Weights of a small mixture-of-experts language model, trained from scratch on English Wikipedia: 256 SiLU neurons an expert.
Below are experts of layer 2 (counted from 0) of a mixture-of-experts language model. Rows are named router (the router's row for the expert), up (a neuron's input weights, with its number), down (a neuron's output weights, with its number) and show model dimensions 0-63. Each number is 128 + 32 x the weight over its row's rms, rounded and kept within 0 to 255. Numbers have three digits each.
Before each expert's rows: a language model's description of what the expert responds to; "comes after" lists some tokens at least twice as common just before its tokens as in all text. This comes from a sample of Wikipedia text that the model never trained on. Tokens count by the router's weight.

# expert 10
The digit 0 and other digits inside years and measurements (2002, 53.1 sq mi), plus the articles the and The and the conjunction and.
comes after: "2", "0", "1", " of", ".", " in"
router:167121129107154113107173182127151084174103151153109162142165147097074164177084182083170169116163167158144158111134154075091096090189089106167148138136090110159090139172126096139159151150166149
up11:168140210124140183038079093117094132104099156180105059091116148116089155192145163082118186116123113073125150164131134141118116123130126108168087125119176190080152116067146114135122072094151125
down11:133128094145084144149117144170105119092162126055129176123132138087113157117160133167159016121106106112136180110040091140127203163074127139119105160155163170089216110160145168103124115079107109
up12:119148041095088131122151103157179145082132200092132125140099091114153167164175112131133155099123127091103146069159160161150161128118161140085143125150130126167088083139151116116119144107135108
down12:129123100130160076187159079157115111135136111135158111098150126100073143144077158160143148155167135187153131110161105064113115147128154180161154170125134116157113096082144186185122145146138165
up13:153128129101155105157119184169156153113182130090179138091134115075131188137136126064146157077152149181136190122129103163160077127089112130141201128138114071101089153080095134176117150098120146
down13:138118164118103090090114116114101130150124091101182166116183089119084113135181117118092096140155086142142109128096186132128150122120178153137151167095157136145166089108122141130127134103145122
up14:129141069154107145108107100149137081095138110128135163098140200092137179089089135127161112139160121141091176121109093114080123136119128135113119112147114106094156137162099132192078131174106141
down14:117155127176142167127109165151104132188153133120100123088113152096141100113187142150163102108091162130122097043134113128106139170115107114153094120137128185156125164108112150089171093121116126
up15:107115061165144122106106075110112132057126138038129099097112137177176130108133118094097135110134149112137170153126157154137134160140081168102045155082115144148079138053171070098144123185124153
down15:171132081132123122148168081151078113138142071124133167084101123117136120106117186131119064143117133123147134110159094155077098127127151118078114154171131143109111127123175159182167127162119192
up16:092154132116133070124116074145162104098089175176127116166183153132126096059144115133105157082127149170158069081084076147108164110120129117141154148059125136147078135073166092208135172145172177
down16:109132103118141119139093153081092183148121096169183134118135140129111087136122151033065121094123147200162147064124103123079162114147131135178112132147126157138147117139118107127094112157106156
up17:083130098106182171132145132126159088136063098144020089155056134114125072110120179095160176122088144099108151170121096114176129077117145126154125125108088162142128095102067170154082185150160059
down17:095088170182115108161100128183101126201115154074085164089124130091163112099097121111146100148175098118147140116159193141126165132089116102102075113114127167163153146114206157116089076122149127
up18:122108103206123141129120118124130148101166130150083129176102113102147089139203213096120165090118176106127176090167097134164133118157120085127127139090170138145178125145048142128081089101135157
down18:174093149153089195145168150115130101123060127019139145108137119152108122133105119161140129128110082104121099209181096159100148141066125140123132105154131163157148110115132175168164155055163153
up19:155134127132157119122161168113152099153100154166135145134173188107070160172088174083153184130182158188160193112146149089086095073164064107167145147139098121165096150147127089137173169149127166
down19:159117121106135101091168166128139115157121174151126188131149153089084169161079172079158155133158185151130157100145145073079107105166102119161127143140099111163113138159147105135179138146147195
up20:124190136126036133078142125155150167100142155145151127128112105155118015091052117069098104121160157112080122073064195104096147120151113085044079121150156124131071100124118166089169072138138167
down20:122024099149122121120154093152099127053123136126127130105135111108096110151098164134144137094140130196109089130132126138185163105084126156097164115158125143117126126167138133148167152113112148
up21:139132145147120126123106137148086090104104146103126146108090146110118139189185160156134133135154111126125214156131206102103074072089127103106151136185155115126114107123142097109148169096159127
down21:103123117132127133089155116069121128096135071172182056127172125123120108193123172173126135051177141118117171137112107102108129113093167147165120160059114145085139095157147101101110190156166063
up22:073130094111140202132124153156162067154133142108121113091110134178156149086101123093131129130154143123115143108129186109155140118119144110115095088108094078123140142111167109101141149141123134
down22:072127211137099115123174083122173142122176115113111092138159125071079119123096073131085135145133095156151088105116155162157140166103110119103061154106154172116113122100135151049126181125087150
up23:162090125142099105146108128138171132091223104121178094147157148121158089120102123116111123158109093128187079137095128100073134127143099151142201180201137109129133124098204064127160177156141161
down23:156185113139142171162097061110097128143078100189074139129074107121076115124136155162129113173160142149150121102085097167161170085101098147074077128119116137116081133163087153176133078104126140
up24:129011141159107101143104125113176151160068164069096120139102135120111182153164113113140134117184150167183152130172134132141145142126108134139134147105138058128099122117177105146166132142099165
down24:128227155086114101132094179070130127155164076170142119134188169159144135153126135092114142097106100160110109110106052150151182163103140159108103134083087120081159179144137144137167132086162123
up25:159066107067156131141139197116208100106135157093092164179146091116146091147179122147088167095122147137123079078122125105113127148182131104147069140125145060155130179135157223126148132139107154
down25:164166144092083125155111113107134169066121095148128161199116101151149145154062131117125087129139089150112134156138117117146169116097150121135146174051109092129139138116139152114131143183125108
up26:066180075086151122086164134150158115156132129125101153136184134138172183097088113111140069103138115144131110142113154099141151096090181133184105124161166155175131111172148165146189133147088155
down26:109146128158106100188134124147197147152149105130092142126105165099187090098117094112130108126091153147069159120148153130063114093108150079173096165111136108133102204112143172124169096151124159
up27:144134195084162125157121110133133113115148186113161115183103072131099142121112143124144122071105123129169147113114091143125130134157125115167148179101086119144127141078164154130043173097146156
down27:116132107124170060206127118083090094099117112116074150125111151124176102093122178053120134117150139140112158113156134106104145107076172094144088115059158103156124179081153174179067123132137060
up28:157047154088128148140151130174126130132118097030096098123179109121158086140130160093126131117110126163200097098120119152117115163179176110157096203157126120128134157193220129127142096150109166
down28:111201155105119122152092096114059129133135153157138141123161102110144146158143140064013073146091132124049146114103080177159188146030175157097091159105100088121165150083149168112117108119123179
up29:071120106221194124152150141217172114177127139163116055154072145199128101179137161084138150202107074116122157158170119149152094091161169112166170065149118090128131099190038132216106119152150177
down29:157093144113091137123097118152105089124133178157179126113132143130166112099153143131099095073115124105155161105131164184146110140130149176126155077148150139089155164160120097117112104102090131
up30:157125125115164117108157160125144100159110161168137142135176184120065152167100177080151201124178172188165190105147143095092095058159078108188152135140105112172094144163119102139166167153120176
down30:157116122107139103087169167128142117156119173151127185128149152087083169163080173077160154133157186153130158100145141073082108103163100122157127143140099110163112138158147108136182142147146192
up31:077135180168151108109103122141074168179120191097117106074146153096152113117112123124102168116117108158177127062204143116126114144113133091074199185138066100141068114095070103130101142108108078
down31:103103190146157121147088118067108128131108167161124121071123132121118108129130158015111135076149151139164105093146084186121148117143202107125079111112106159107151075096114175159086087135140150
up32:110137119169094075128134067078069126115183147064130120136134180115136130128100150113119067070155066123135158057127138142059149164095153064086152110132155043132102071142086138073155130115063139
down32:135154143100159117120148102144156118143108110106061070099117125086093109117097169109107084116130162162119141101164086153090176112163190189146078106119137119111159159108135191152178112166147163
up33:133167052106157079093185180053103082166185142112149129156126131121138149099091153081099158148119143215143110139072146098039095103166135071146198171154097102121115115137131156165138175149130060
down33:183132164091135092180090106161119172153141202112124137111067161109077132155105168086089158044125114135133114132193123097124169131124095077104118106129095175132123153097131122127055094177077150
up34:101073176157162078124135127079199170154096157111123127115139134122136123162155124130102169148164144148159173128196075117103108194109103120135144155094099170164111144162121094063127116177128120
down34:166093149135186133146101079094093049060151113105153088161113121143140118166134137180054103114128080149123080101122087132134137174087149098109131168094102118039129132109081110080177133122149145

# expert 2
Line breaks and commas closing list items, table cells and clauses, plus final digits of ages and dates (13, 30) and verb endings like raised.
comes after: "\n", ".", ")", " However", "|---|---|---|", ")."
router:167121128107154113105173182127150083174102150153109163143165146098073163177083181083170168117162168158145157111133154076091096091189089108168149136134091109159090141172127095139159151150167149
up11:105128135111103187085116093087126162141158129229133065123161091160117143144149110128091138140143079065148082146153136130114135103118115114131093135134144042099102149089126116122166039078113128
down11:088135116124073122152185146196056161125144161101163116091131135138165169087102067139189082124132139103154108118110105115092169123144174138079142185140157117085123097113175161139165189121144118
up12:111106062171050095088127146128090149122116102133116121185138098105124121147134112115091138138135142138080140119136181163120140122108151136109154108150086149112134075153117078180099144080084141
down12:081090077136150077110130073078161118131157123086149072139101138110090152172135133143169122085158122090118130102095143097128132186101194172148183130128140127156148107143106113170141093127199140
up13:086191075069069126061143146111109166133126126126108163121114133079157164104133108077122166111196159146089176130146132096120077138109111152198199132168145079160114108130117116176111134122099158
down13:118126152144121117083115136094168139130165080127131142159095077137081116183163131152144176088116086125143191210103139127194144136110131145152133126150172157138103197075143119057142115151097130
up14:162138058155090126103150110189164118090114163132101130117149171130123147127125128095121120119116076125102166126106105125093127084117120115105128105134124085104164100142133135201147150191127161
down14:069135157179164114075153143153111098159136144139127123069140120144115115128142156132159106133133110118117136111169165137120105139118140132154112117125155113109182153119162166070179138109110122
up15:097144139120108120152080056087122151078191162100079093151122153154091121101155177159108135119112120134169176083119200164115113064174117113120103086116106153121096123111124090199153087180115127
down15:096133135089150104110178150185088131162075136136095137154122132115161131105121078163120148082132109062136131114095125127175163144141107148092192118129066178108189150132129102125176165165088096
up16:141105140149122120099093122172097031101110107146128188135108141112089087081214154154122144129176183198151127083137082129083177075113127083128169125082129162141117097072204155178113245130124114
down16:145089095110170121125171076105108141160121102096120172131114074168127122141096161102075150144187093064155144116087121067101142143147079156118112078134152176161169186100144124104160146089043116
up17:167159118092109154127156155107154145139079156158050155100085121097173135128113134102166154112109139112127179167179185124147143099136137100115187092102170058160103133125085189105116147117139086
down17:090092146174182143148078133086188107095110126131147107123162135083082126122109186184148153160124092174158109183144206135121081108138127142155109125119115143130098204097106120107104107118107122
up18:142133150186158169097157113122107141147111129205099110155105118113145125123143175093113121109205175163097106139129067147115159185179154132135148115124142161142114178190137175101082116074174139
down18:106095126152101147153088081125169121145117176100148139075121119179096144130157105116115109195101123089112113135203135138079122153124141142106065134107158105137133169066087150128130138113129163
up19:128148113118152139129166151125176106144093168183120147186146188111089147154098167090166174129171155166147146116138145085092075091181080101153169115158097121169099129162138074147165148115109175
down19:147130120104134122091181154122148118175136174145129170131140152100095158173084174078176176138165181157146167096144136074083102101155112113181141146146120121168118117146148115128165146141133168
up20:112142068122128138156128075060128093079170101110170122175140158172103083144061085117163112160161158118090133145166134117166097137175123079112101121138140049096079106084122152103118093169112113
down20:105130072181104080120101104060091160161131167129117129120159118142106153084093154128093135068107147144111088077129184061132174183156116154137157124180093083052192125103133098092071117164149219
up21:161179145139108153160112115077134136152106114117168133166078105141099112140138108155132146156116124128134162149115173105093119071136132100082128161155132144104133150095165134096097193112128077
down21:166109116133175129107082113104109123180172136140158104184067144134120148155138107087096187114145123068140128123105148081124114184133086152110168121134083153091176122140090109150070113106190125
up22:117151138150079127077104171109106114154132126175114123092119106114128171157065103113177133153141083107102144195112178141122187130163141064062087138105095093112115089108152098137181077087138134
down22:108114127178102124099166071134138173112111194092151129127123132095078203146137085173214144090093156133124141072122088177171157188166126083240168093112194166148098093148135182133118107124173158
up23:148127155205076085136115117119140175142160107143138133151145133131128110117134134160095129145153103129131149153123162105075121176126129151141130205158147173150148119103137113199118186101105108
down23:157120102093180102156109092160071138196075114123119117189117196153057151154108137100136164151145142090077137144152138176168130112075046134112106126152161179138131171173072064155117089108150145
up24:134034119103122113172147115113150140130047099123101168166103121144131186142162111109142147173166148161171161123168130120135111119115111137124160190079162075107119095128175100110125141137087154
down24:130146150066135128117109089152107144155146088141153116130129184133137153127167124148040027134135087141117076142098094156136095181130137166093093163138138147114179194163138142138159143108152137
up25:167111179098139065106119111105237102140203131120101125101100126131110097153138107126127151152133124116115062144061094134176059125131099100147096174105148093164107162157109153103134134104114129
down25:093147102126074101145160136119145223126083140161091116125167117118058105184100118122201143081098149148094142116195111175194157107126091096141168108158147084083111115162117108152162174157095176
up26:107147121077132171096131120199188146126117150115095121159144217122169112119089154131147122123138115111161123136103182093144131049081139108146048129124185162181159154152122129142205148128058140
down26:067154108170088145148144127109133118123133110096079104068172119151106102122119114135075081162106099124090149142177117103077155110120183091148083110135159124164117174067164183095172119119122157
up27:100148128140142114110134132145124140147126120124158131169147106098136128103115124090138104036117165123164153098105102129132104113088148138099148146024089142128120101127122169169111142093103169
down27:106136146122149093095122154063075137153124110106092091094177130112142116127161131124103094161100117106171149120144168117090180164150149126128107134196143086185141135104146152163160184101139126
up28:176088109116125107140177115104153091145070081112129120168145072130127111108142168124116114195148165197147124076137144143116071136138137121145130156143122144144192107175185103138126081128108091
down28:116170140135140115127147124071094151113149107161111137171130123083116167152148111116119042111122095090093116124135103216117135148143158172089128126108075114182225196123131106165106198126138123
up29:102140133151131243105141162178122163179118131137059131164139138140111117144091114089176183172121126161134176209173122096137106119127144097129225121105140130136150104116144101140104145142133121
down29:057130114128144145183137139105148131149160125165103107152161134111132098150131101082082155117133120144140088125143151089097134139121197120135162132148150151137059160133190120147139086122128134
up30:129140110103159138116160145138170106151105178184122145187147185124085141146109173088163191124165169168153144111138139091098074075177092102173180102159105111174095121177130087150159148120104186
down30:145130118104139122091181157123148118172136175144128168130137151100095159175087174075177178137165181157146168097142135076082102099155111115179144147146121120165116120145148115128166147142132168
up31:128123124190111098044107157153172184154066099122102175089104157100149171107070115109101165183123134121111160087198184102156122170105163139096141171144108110152105132117142143139135192149157159
down31:148115104172132103184133065069069122082144099100126159133109103185068076143130175117109164164135111143102136164101167124068096116051222104131126105101101119091129124097105181102134110092162180
up32:085136100119178102137134082128110076106184081087113105172095162134121108112143111112162136096143130068157110034112117147126102146133184150116192164108112074113138090148112108196150185072088170
down32:129140079075109112058115122085129130140120118103147141124136123140065110130114149089050091120171184145085119137170146139112101175142195113176060169196062109138154148154154219114118155107166117
up33:114168140118126176110166151080137122130161124163090137119047132168131155128136113105159177195163140149142115154130193077113111111133103075092248102108192087145151114124164161130069117090099128
down33:069126079106102154174114168123108186113147118152108065121063120079062109122147150150116106141171107119178141132120118168159115151113095150154081149126129161170088099099103136081130080138053146
up34:125085105111137121116132122088191134188078109133126138144131147092100165106110127127120159166156146187099152100161124116119138164132083141133132128121135133169127097131133117107072108182152137
down34:157122134091123128128056110051099072110129047107174141174175110133123153105156144129074109042108154099146106137150090099121111157109121060091135181136101114029191111174149111104113178118126168

# expert 14
Digits in coordinates, counts and number lists, such as seconds in 25°34′13″E or 24 hours, plus sentence-final periods and the article the.
comes after: " ", "–", "\n", " (", "2", " at"
router:168120130107155113107172183126150084175104150154108163143165147097074159177085182084170168119162167158144157112135154075091096090190089108167148137133089111158089140172127096140161151151168149
up11:119159128128107153087117103103169095114136130243110076151163173127126125128117104156109165089159095102140130135149146111086102099133101130165094106080147121112111173086200133142151094082113173
down11:128146111114097106165152175157071176217126099162139131115139148095142147108118072169159066137116121106077101091099062093156159126121173139090147163173160180126150055139076118185117143155119134
up12:135154083104085121146103160133150147138089153163175114170071080128143119190142112142068170111127124116137169152144136110128132203172156131124144122196100103176111073155132101165093130097130132
down12:119071136155146078079139099122143154136187081169120112139197195140179136075037120127074124149169134143165113110126134149152145111157173116135134098105159109082086180113079119130139221104147119
up13:168142081134087123123117168127081149145140136098167134100118104068142149109162106089170160118166151169168161170118111134154116141116104155187159159140120037133097140084203168174137156121140164
down13:122112139101137066081132121140121114153114074123146109098121137159119136116140073129080152080085138108154132110085158054137162149091103115098159130124091113073163212142095169159130125124090163
up14:141143052160148092116164080188136080069115097133110161131131151078150127100113119085146149159129111101092185115076117120069157119143139135098103098168129140096162076176070139188098133178142136
down14:112150136159105137174136194135076150146115170111135139143110083106135176060207154144099089177148108132141120089070135105170130096136141140166138153104121132110105133139122097084163124118144093
up15:112052126166078042143110069096068116149128135072084075130113088133133126093142137166116124071191149067125165112110144170120113126116147117156072082120140204156077132108132084161100126207124132
down15:110092098153135153152143121144098159154123123124144118116162112143124171074174060070164134179095102122173120144085077108113128124125059102094139119119170187117132131148105129169144068201112118
up16:133115104118120098130112120152140106147090133131105162163125105143088089098172106186140113125149150140081121082138116167125119116127116104125099121043149082158087177104206124190123171113173142
down16:112201151163187170170115132118111141098143068097107117187123086118129136174136066162100147080095136078212135130143109101111144152161112133109134102154136158128105120148085106141144147136092144
up17:140147077149128132143116178169168109067129118117050125128212144184113141117121140102131154078118139140121159157104117127159185136125149113093197149115136064110127165175131131146125110168143100
down17:117198163173135095138136093182153132117097074121163128080124110115125122155122099128134180153091154120118113087128086083173131142081093101162086159127145180097074143141108114152181157162191145
up18:145114091135231181110160142154107126124172101177128106155170169121152108147147169081126173145168183168143179096122094094141127076153107129164177148088125153104105183148067225134123087063134157
down18:114170116118173160151091066150154151142094116114148206104138118118102104067102117132141107164110185106061117171161129120080116141106089147146127151128098200127146091070157151110111128144134158
up19:147148126126148126121178167137177089157110157180096138164147160098100161164102171075160172142168146166144167129162154101092086087175086121163153132129097141165104111142109110138150139132125142
down19:158115130126145108118147157106135101174128161172118194153164151099083158177076157082160167128158176161129170091126146067090096122178117112154152142127124126172115116159132100134185145132155170
up20:132123124155082158127126159129172128153182123152121135179147107137138124141085088120125081224136129132077164146110211085130050108117131058088126130127116079172126106136100140077120100106122115
down20:125108141174136118134129132128120107114133128144148158120118158153142162167100196133175143087099145139103081127135174162148163163143143210156107071096129098147139119125104098143166066066136164
up21:179119105050122145154109153162138112128102138128099110132099163122166067135120119155160096143091072165135133235115152129074147101131156122120140146131131129141121140091105158137137092073107119
down21:151122098134109111093073140124095129103184124162155076130113144137167117145112090146083219120157129124123093088084135067128196151085136144133118120166114130087148121138068138152130147102165070
up22:146096061121130183127128171105109120096111104130169134162109134166150157169056080105164100152082133171160108114127151174155136124202106120121124089116129148084148158093189101096126058138218074
down22:117149129131130172141161105138174145115116149140134122083119124127060169072101107155134126140146141136091165063122157177193118136083150085152162123155120091123113180119124129092142105111067147
up23:118111134164140123133115126142132135168152131114152164131166163121136141154106153103115119150136146165120143118091153131111062161132143185103156211135143234160133074129095104159114160137064155
down23:183122163161101136153077093140138122093119109138119136112132086159121143105141112105130149069155182093150083144137124185137107113099150119122135159096116129172108154122156166086112142135125154
up24:143064080161096088169107129092171166170075144092094163157099135145143158114169111139153151181173187161145146144219106133098068132121124133145075139113183101131107077129148143117150114134119152
down24:107157139055142166169166174131102124102157116096117151113141144101165113100136158192032146117089110092113095129189108113135126162113075159108087128135094144079126150156151184088149150117126096
up25:171114123115159106132139122158162090186171163067073120129151100148098145105197163096173152126127132092108134117100118122129121185151123147187147139101145101111144098115116148165155216116112141
down25:167133130074127159104146099148125119131159118129088189116151111085114167136166114078088100128139117108115159144190088168142103105132057065083209134067174119127121141128090136104130167129143164
up26:146143099077159138143165131207138089150099103098101163150131136135151153145128182123206126093101124099125100103114096139117138092116154123220124103116182185216133140184163212147193115110144208
down26:139168166073117060130113157110140107083131165110131132132123134129130090122123066141100141162140114134126152104149139093117121170181126184145123158140079148109070178154152151059139147098144095
up27:110139182129140168124154133101151112198096139146130118164095141120102095077163168120134113062167141131217145110164108132122146136156126164177141156089107160112148132116126163149028151096152149
down27:048147105156163149113123125054089144168121113056156112141141073132135097095148114080164148157150162083096195092145155198114147125122100068103090060140162177086110135141076168145072149167134138
up28:172048114144154112120159127109163142094142104108146169137120107157153121122156133115105129207129174143153118072177120144086099120146152083185100150130143169140114112168128090097135077136109114
down28:091135133119134154124126093108085191114155179129159158138118093093172121057147196174091108135168114095111119115134122128145132137104152162203115155126088133160105085161179140089167122158128119
up29:138113110189199159160143142169129091136086129158153123135098090186126108163141110049136109227127099205147127200204117157120097120182140157159191058158109120091115141181084132185153105110141113
down29:059190147156119098133133136061076102148183144152072128153181147125129138134117116093108158103128082136092203091132140147145113154153136138135181098180048087144131106166115122110108179147119126
up30:150141124110156126109170160148172088165121165180100137164151158109096153157111175074157189136164160168153166123162149107099085071172100122183162121128107133173101102160100122141145138137119151
down30:157113129125145111117146161107135105173124161171119193153163149098084158178076159082163166125157176163130171090126147066091096123175116113151152142126126124172114115158133098136185146132155165
up31:065126122113196146100138111145151185148050113124114104121113109117134122128101079152170153139097136110154167098148176110158101126130139114111116137191097091140099162103179101134107125141145105
down31:091138158131123160141161129133142103093129108195136126090047116121141143119112088120132121121156109134124145084092091152155203140124166162134102126131181135159059116107120109133135151123160088
up32:126068111140160093140163136058090121174142112099103174184141170105168116131158116149160079118146143119101089059127136133086091122176159068179145196103110179107111090094120192114163094083150161
down32:130111137045213125109095112082110159137165170081137108131133111173108128083099127077122116123157168153150126130169126177120160131127151134133047163130090171083085153156184163102138163144078103
up33:130150170135135181124131215178110165120128115145117170124084135165127132084163156124187115146134147152170126124129150123097136150093145074140206210076127111101138081128102147145146127086160191
down33:146151104118078122148139078131082169096140100093137121138109133114081125211163200144112138155111132139115126094144161120126161164122105137137081093101123181138132077116129150158073073112129159
up34:115100134164169116137141118013159135144076154106139154189108094139106129081161119128113147085170139158085148145209118108089163139111118141140126136102126135177167036139092166110154151164077154
down34:117109118174155140177096207100110071082133114098127068128145155135173163070143163148115118070150112139170077091156082080121128108097086083146142110111072115061129141174111114101143133105119142

# expert 6
First digits of numbers after spaces or line breaks, such as 1 in 18, plus middle and suffix pieces like emb, ing, ently, and em dashes.
comes after: " ", "\n", " =", " is", "^{", " —"
router:167121131105154114106172181127151083174102150152109162141164146098074163177082182083170168116162167158145157110136154076091096091189088107168148138134090110159090141172130096138159151150167150
up11:141133158126155113158106132094141070104172178205107064142116143141147168133164079088101150113144150097160089156145138123098133119130112116175091113118157131134129199104205133143171079140069199
down11:122144114136075120114094129181072221172175120077188167128119147111141122125158097144161115129109083125117104137143074106075140108118139201079106129118142154121122134104115182152149148137117153
up12:155163080104108128116105102156144165159174177138166125169107093162148169144160122126091161079114098113109146100166077128181136170159122114122162074188072094133088114135104142154106175141108110
down12:107116192156198157135138113142149130173148116117129129100132167158171108141078173120095181150131150129104148162097109086139145172076168120115122138116175125129143195124178144141141092144128118
up13:098156117117117113132129143161133108132192113094128108101115084097151157123142115041163138145162177165120154136134070120166087140102108119159142134150099109151114174094168165196087155106128140
down13:139093165123102102132123145144156137133171142162174156111098138112130160117145119140105105155151069083098095186186115154168141135144126162108118145123165156152174143097190149105129119169100182
up14:123153039145124164149102059161096102134132126130110159102161173069137139115141110084143125150161104127111163145122104094116142114103136147133128074177111130102163077130105168236153149145104139
down14:118165104186108102109154180148165098165111179106128132136139122114149147126138119152096096126101137111132135109130208148117109123159126116114094139129128156110135137129136129056177145123148099
up15:124098127141151051151091096106086126150139170095153098115106122106170102091150104142111136097182149103157164097160232140093081122153133180166127122115127123119084120111138079148141101210099124
down15:106122133126137116090118053142128187041157105182155086143115108194131172068155157076150132128108155131099142127075164178109162139096115107129073135135045081147158134137179115135186151124130133
up16:103136098176132109155102101122127097157144121093088176156127127116104165109159118138196135160137157133077106099136157134097115076123141104131149149107139080152132179079192074175102159155121159
down16:100108065158130142111173157108147170122129092149116111205140086172120169097137084074104143110060089108150088130160145171145135113164095134110161126121101109156152136098116143111142085091106104
up17:091108213133143157109171206135094079128089169153116086174093119202139121140125105101107163177126124143097155098159050110150150103131113132100156129058117104083096120155132161122108152180123141
down17:156102147132143178149132130075127098140115139049177112160094141093178153085073118133167167187132086169061101139124142148131138105095129140100194100107149097157080160089151113130142116134170146
up18:144123151180138127098138128099122143138146147193097073149117133103157096141146181078121104133162164137170179129100088117135191123151098127160171154137128165118117169178186202162080102076170203
down18:160126146093083107105161142092106112125137107080149107103114114066152124133093117138145114138082099120119118128167052180057139144107138128158087131100135148213112113144153127166173135150142165
up19:151127123120162129127184169119170109166108165156130185157164168124091176163101192082157182123160145149150163110136173085082090101150077128175150109143108091152108134139151099128168140151143155
down19:157118133128153108112164170128141099153126177167140163127142162094090163174071163100150162114168164153119171118152154110083104101166103094171150135143077117164099129161150113112173144138161156
up20:145139122104133219112127099177123121143193125095143114153065151139132106108117094061148147175144148149133104098152145107121070113168158074103122103135176105136092133132118132072132113120123163
down20:115079135154197091135088089139105141180100155104138104091121122104126121154169176150125116095116102163138080104115182165070194153155163180146159130100119134099177129070172081125122133157082203
up21:168178086122130090155115138108088165122147157102128125178109120156149081154171129119063109135101103130113144161102173099105112068133127107081134115189139095119162178141141150112118170128114113
down21:135104128206220132080109142078124137165120119153179127104107114133083074096140114094134196068144120134110110112145133119161117154150150044191103116108071138068153126126104114187110127077098119
up22:133071089149113118136120195180055073104108123102137156167063154163119135181124105108115162127118104143150123130133195112093124094130090140103137107147125096133106203142083121102166125135090125
down22:127103101161187144145128172094141101088086153099178155058134112103048147098107125154127123118105125130111141124126148080162113115079185075156116172162131187123124123093104168077094146089146110
up23:106097161187120097135115151135102191168189128141120095118159112110122130104109140105109087154135091137130136193119150107128065171096101192087125189187126123166189153126119173108141152114122123
down23:070179162127125122142109070131155071133109092121134134149091121130095090110138156104118130117103152105134102137102161181160120105092125103160086167102046115185120140167135121071111151083138097
up24:143076131121123065170133159078161118168066137107114190168126100140114149144138102130151127177163157117211204126185149073133082090126149141153090146122182096129119097147173135132132138171122161
down24:142159100104127137112137130142132142081159093145114073105107129154127060143128126146157115115114076110115092099092116177144160155111076141084078125135081135072212160091123139132140131130123138
up25:166135113165164113142109091141183091135135110121104134113194085129104097127109127134186147181143172114131128134113088089139095168150121138180094160136127127140152165143133155086102125116144105
down25:115084154166136093126079095121124094092103126160097140081116115141133110162123079102096078149155076125097120093075137147171156106146124130141164141179125101131163079143120073141166147139115140
up26:118140117152151188104199137192187100195100135082100182131157126136133106124047146122168094116135141091147164103113109096126159133078168136193125114134155168137176103141057181150193147113091176
down26:139159123141068071135118134184183129103070108175137109105204118080164046132105089155103067118121096074133144105124127125085146163169160111169105154146114177110165168156132131086154082152055144
up27:104125149139210159133142122142112131187137064179140169136120115075118129112079139133147150085150172119144131101122119120116149102162129103165135107114058164111127134113149165083083117130112159
down27:094181073136128155148118131060108144147145121111135069117170166123174151091161148148109133163099100148102153131144166165112173162113130074185075111108124099167163139069046080179162124154110110
up28:165097167094120129174211164124120124161106080089151124094124088134124075143089142172118135167190115160167162052178166106118125116110161103146120166137109085146123139167112170116150096144116068
down28:075197100177111109136126084109066080146125138198137095128162096067117099150139101154094114105126099114140177089110133196170159122097124203186107166143075145085165118102124171132153100159080143
up29:128128126188080205117120169118163077155083124168140118127118096190086126088152123094167134161096109204129148172161067127177125117153155130133156068114165143127111105107065128147135143128127115
down29:153124138146157112122121178115092119147125182157101127099169142118120147168126114169146046094157106079084098192100170163140148171131176081134158072128038070138055127108102114121126186113146082
up30:154119120105168127115177163131166109172119175156131186158167167136086172159110196080156199117155161152156162105136166092090089086144091129198160099142118082159108126153142111130162141159138165
down30:157116132129153108111161173129141100153123177165141161125142161096090163174070160098154163114165164153121170116150154108083103098166102098168151133143077115164097129162149111112173144138160154
up31:068144145192140142147101113138084175137059098113122176068082159145100134120101093128121143189105138179163171072150177095128115125137145113097126213167143130147105165101138131112090164199088132
down31:066160134213150164158144138083086112133141067165175199119154152158118078137080188108098085090151142118109144104140076150172139170043147133159127181103138139121154098120082134097112191139137170
up32:086151121095150164135130119048046147132162113087092172123152160173116169176149130171121126123128113151128117039093104129129146154154146075122154134111149105145132087125087135165184160090093159
down32:098107101095141141140147144095110184122100120109119154145126160100103135149124166120098135153089127181151184156160129147096121131171156131131104160129131088102133169116145195080152095135129101
up33:137140111117138108116147165062171126106188121149132145152123142179087191126069108093112162192150159147151127148128122112125126102129091132171141104124123139115152136151093152160136156098142193
down33:167149124063135150132124140131160124110112160080120112105126196101094112156169188102091108138150103130121079164184102131141161085135118140172124123128149133120149151075108046135122102153151103
up34:132110118085129125108145121059208164166036095126108115177161133103124148100125097130146138184122125158092185075167132100089103150116108123142144124161145106183154073112148106130139104192138138
down34:121122132134124150096124088085105126106120113169136148142127082131109103145135115138097116082112140132116113148141002082181118139095091119195095116139077102066135136149098079115109170136137127